{"d_shared_expert": 192, "router_score": "softmax", "shared_expert_gate": true, "init_std_router": 0.019, "tie_word_embeddings": "early", "learning_rate": 0.00125}
Below are experts of layer 7 (counted from 0) of a mixture-of-experts language model. Rows are named router (the router's row for the expert) and show model dimensions 64-127. Each number is 500 + 25 x the weight over its row's rms, rounded and kept within 0 to 999. Numbers have three digits each.
After each expert's rows: "comes before" lists some tokens at least twice as common just after its tokens as in all text. This comes from a sample of Wikipedia text that the model never trained on. Tokens count by the router's weight.

# expert 15
router:511517503512504496500492531494526530477490502486491529506470467472515522491521505494507496530456520467491464541525456488517466504464537477509489478508531542503531473484531491517464506485519497
comes before: " ", " Candidate", " Team", " %", " Votes", " Title"

# expert 98
router:477491521477474473459492490483527546475509531514496487522480492462502542529536499480491535494498474500471510502528465494456484510502528466517502469485533529477504501487518520545477522452502501
comes before: ":", ",", " |", "==\n", "\n", " /"

# expert 84
router:499541484512506483501457494514508538473488512496454519501484506483523529524526472466516522499479500486458484525526474481501509497479495487526476503519547494466551484496534505561456503490522511
comes before: "|", "=", "==", "===", " year", "Population"

# expert 110
router:473536511516517444484500495487522557483490492496463520487474471467516520558541484470507517503470499439501477505495475523485480532517522480550440494535546511469538489473542495532444508479503511
comes before: " the", "-", " a", " his", " their", " this"

# expert 126
router:471503513510468481470465521485500531514492503498474492509436492473543529513507505479501491504478470480480499519528455491506477492478531506519457507503549548492555460462519504506469512478516496
comes before: ".", "0", " |", "5", "4", "6"

# expert 117
router:496488535517486487477489537467502510498507500491479477506490499483552537526493515459498517540497479504478489524505518499480468497484497496529478467501521526449533489463539477568475528472520513
comes before: ",", " |", "\n", " (", "i", "a"

# expert 106
router:493488495533454476480480560475501495517509500526461479494476473495544536523508516451503505497510482473463496537507491525475474508499554487533482479487554539500525497494535490518475506485511494
comes before: " |", "–", "\n", ")\n", ",", ")"

# expert 103
router:522505532525503452463453524473541534514488514475451509503456496476528526494499497486476500528523508490499479530505488501471485529490501455521476474532529563460530460461535511510449511484488490
comes before: "0", "1", "2", "6", "9", "8"

# expert 118
router:478526509506478468461474510469509508508511516515492499488496474492520527539517475458496510546508464518495494526511476511488502507502512459549474473495510533490507504489519489500495516447525496
comes before: " The", "==", " In", " He", "-", " It"

# expert 81
router:488518499507454480472498517478515509482497486486508504491472509489537537533502504466500516486490478459477462542517466493518470516487489476565461492514523508484544497441527504533431507486489514
comes before: ",", ".", " ", " of", ".\n\n", " in"

# expert 116
router:504530508493486445503473520475500514483488506506480520497488482489525557513506490465488507532507493505466469520527497526506503527496514501546461440481552540474528501498544513526501524518508507
comes before: " ", " —", "born", " W", " Released", " N"

# expert 101
router:523486522509501476451472500441515550494522499501467481541468473500533513503499485484492522516469489451515493550541464525501507484489526460541440480463534499492543458498515476507479483443494492
comes before: " |", "0", ".", "–", "th", "5"

# expert 111
router:492489509498483492501472510441531514488499493485477528499479464507512524513507499499505506537472499513465501512528498498502499526501512487525450478514507570510510480483539504526468518482494511
comes before: "|", "-", " was", " is", "\n", "|---|---|---|\n"

# expert 96
router:473481494498507502493490490447516534478522497537464472526482483491524527529490484456477521502485497486502531522525486480494495522481496462522485462504535553520509496448524470538455516504537522
comes before: ":", " |", "\n", " (", " |\n", ")\n"

# expert 99
router:525531491521482483502483514475474528484483508515470487504467477483559530518526485484497518536506526509501526532524488500529456500467524496532464450500512510483511503516515472566473552488515522
comes before: " ", " The", " \"", " A", " It", " as"

# expert 94
router:459489494492492478447476509490514492492477506535483473506475498469544571532485478472484524514504459463466503543504486537489478521480541491551479488513543496504513498478559488514448523505524532
comes before: ",", ".", ".\n\n", " and", " in", " of"

# expert 115
router:486513502504477471480441538472520517530516510478477484476488498477543514539486463464500550542482472516506467537533471484505511520471516484539489462489509512487511487492552511523459510478535531
comes before: " ", "-", "|", " Total", " The", " \""

# expert 100
router:485509487533501498494472490483503487480517546505479516507451464492520515533524475494484525529475500517508467518511495541520454517491526506520496508507541524471523496474540491525464523482531492
comes before: "9", " ", "8", "7", " ·"

# expert 123
router:479495473511480473498485519474513537496507508531459525517465493481527537514520478437465512499507499498493486496509492507461499529472514496532432505517542508470498478479510461524465529484508503
comes before: " |", " |\n", " by", ";", "(s", " round"

# expert 65
router:463509496504485451456425514471527498461519515514460507516471488475560518539477501494496511512510479502483490557527483520445472522465506479529443470504540527488503510506531496532469497476549519
comes before: " and", " which", " but", " who", " with", " where"

# expert 74
router:477512490536496446482469509432497495477494522498464520524465502453503521529486450473487514524487470493514487518544460525504489511475504492550482474472526509506544471483533475512477523473516513
comes before: "-", "|", " |", "1", "3", " |\n"

# expert 70
router:485517507504493432471485504493530491508502494503501512495425501483513522541471479486496502570491502490464471517519484514477499481523510483526483457477541500463507476461581494496431504496506525
comes before: "'s", " was", " is", " had", " be", " and"

# expert 64
router:481509528482471469506461490491548502514494519486454486511457509468539540502514497491479534531522513473478492507508511488528468506498504504520455500498525552477529484475530508532443520495493499
comes before: "1", "0", "2", "9", "8", "7"

# expert 90
router:499509512529482489491483485483510529486499493515453509511484491479539530504515501502495535542484504521484514537548513469479495500476535470554458462518538510476494495491532499521476537512533514
comes before: " the", " to", " a", " that", " in", " by"

# expert 76
router:484500495490458478513506506486536501504483523496436473467471493480506546514510464483450531506492517504487451543494521493517473505479505478528457500501532556479541492489543521533450501499515518
comes before: "1", "2", "9", "0", "8", " States"

# expert 80
router:500506492517474462477468510491508525514496522537461503483466471452534535514497488498476533517486511524455493532518461515478499495490536476507467513519519542507537477490574509516434513481487546
comes before: "0", "6", " |", "7", "5", "3"

# expert 112
router:472543498531479464472463523505548499504509500517435502494500492475502544551535477482522504510523520466471488568542502510500507489489524454534475496469519528485520496504533505529488526475515505
comes before: " |", "1", "2", " -", "3", "4"

# expert 89
router:489513501485465483493457521468537511470478483515471486484481498467501543530502499466493549508524475457450471523520485509507507484490488487501472472473535536472538494491531518516491524477525499
comes before: "1", "2", "born", "age", "aged", "3"

# expert 97
router:475473496481477499490478521455522565508496479493490461498470484506510503538472489439525523556503485503490468528526490513508482475465512466513471478498517545497489478490505491507461507475516526
comes before: "|", " ", "-", " •", " Total", " Born"

# expert 67
router:480507515521491446462474511505506527508517502530457488467451459502544529512514527472523536507488514483481518533563510527481492494493520464533492495497521517482526481459532488531488523509516501
comes before: "0", " |", "5", "6", "3", "}"

# expert 102
router:485487517503516472469472514447483505467492519495468539529479490467517517524508483489461556514505496495454478532540522481482476496479526515549479491484530541483497463479570522530453523491540494
comes before: " a", " not", " been", " the", " also", " an"

# expert 121
router:506512545495474486499493537480538517501469492523476472503498481475513522495473491454482538500495487446485462500528479528492495497507507489521444496496540520480547496463550494516518516484520502
comes before: "1", "2", "S", "M", "C", "The"

# expert 122
router:477503498505473463482487504423506533479498520494504511484452490464531508536528485441511504539488474506508494537495471553485468521476505473559470462499555493508510442459536483512493504454487520
comes before: " to", " of", " in", " for", " by", "ed"

# expert 86
router:465509504506468430478493530469522518477503508505488525514473480488514548566492473474478569508506507510451452523552484486490486523482524489532468485496549518496513486488524531517433500489530510
comes before: " a", " the", " an", " \"", " known", " well"

# expert 125
router:499503499511469481505452505457508515497484497511489500518446498511523522522487508450458505555508463472509496512531478544491500520467503488530458490516515504513524501458526491542452543452529517
comes before: "\n", ",", " |", " of", " and", " ("

# expert 107
router:490520527498468475451483524504540519495523494495466509532462487497553559526497496483490509528486485511449484524534496504479493499499528475500463481513525527474512516465542526540475542503521494
comes before: "'s", ",", " was", " is", " and", " ("

# expert 79
router:523519530534486435483491534478511514482473506485474517516479472460521513500468461491475509534512503500481496557535475528498480504474525485526476498510522546473528462432560493520451519486469503
comes before: " ", " |", " \"", "0", "′", " MF"

# expert 62
router:495553499510483462479498530488480540487456519499499507497490497446557544544505477492502514530508500482495502530541466536533473519488503499520483481513543528470537491482552504547488546485543502
comes before: " ", " |\n", " —", " —;", " No", " Yes"

# expert 92
router:486508493511463493485487535495519500485510518498457484486474461474541549530501484453502522501492503485467494563521493551485468508500512496534458476504521553490546479468517482519470510492525503
comes before: ",", "–", ".", ")", ".\n\n", "),"

# expert 124
router:481506510517480469480475490484519552479479493523459497524494482483494518505497497475473524501503503470503505526532472531531511509531510474524457493493536529463509492469521496517481525501510555
comes before: "0", "9", "5", "3", ".", "4"

# expert 91
router:504555497492466460468481498478493529503500534505467502514489496471512546548513480475469533539507501503486464520540478530485470520469521489529459485481541534486528499486543522520471513512537508
comes before: " ", " —", " States", ".I", " R", " Label"

# expert 77
router:510521503535478462499462534469506534503494551478499514505474478466540529507516491488475500516478467480461476516516494519489486535491509472513477469525522544481546491432559508513433533478497521
comes before: " ", "6", "7", "5", "8", "4"

# expert 78
router:516539476502482489492469527515520514486480486537491504493463469505546543527520497461493561523493521466479499517526508488497463485525515480538478503520523499511515522471519522534440509505506489
comes before: " of", " the", " to", "s", " with", ".\n\n"

# expert 93
router:510535490521464456494477504476493508498507524536498497528481478465516519524480486472507515505517512479501473543553466523477459518478517478551480478477508527475522486492525483525490520484527522
comes before: "-", "|", "==", "===", "The", "In"

# expert 127
router:481513523481465489504452543491540496469484526506469486498476501489523545528515488472507514505510499469474471519500492513500465494477496465519445478478524542472519478480554512512487555473514561
comes before: "1", "2", "3", "4", " |\n", "5"

# expert 82
router:501534490520480486512459529475498535494474526487492526493480473491528531509487490488507505547494462510492497547511478519509462494508528493500486498500545556499520461465553471521486545508536525
comes before: " ", " —", " +", " −", " —;", " MPC"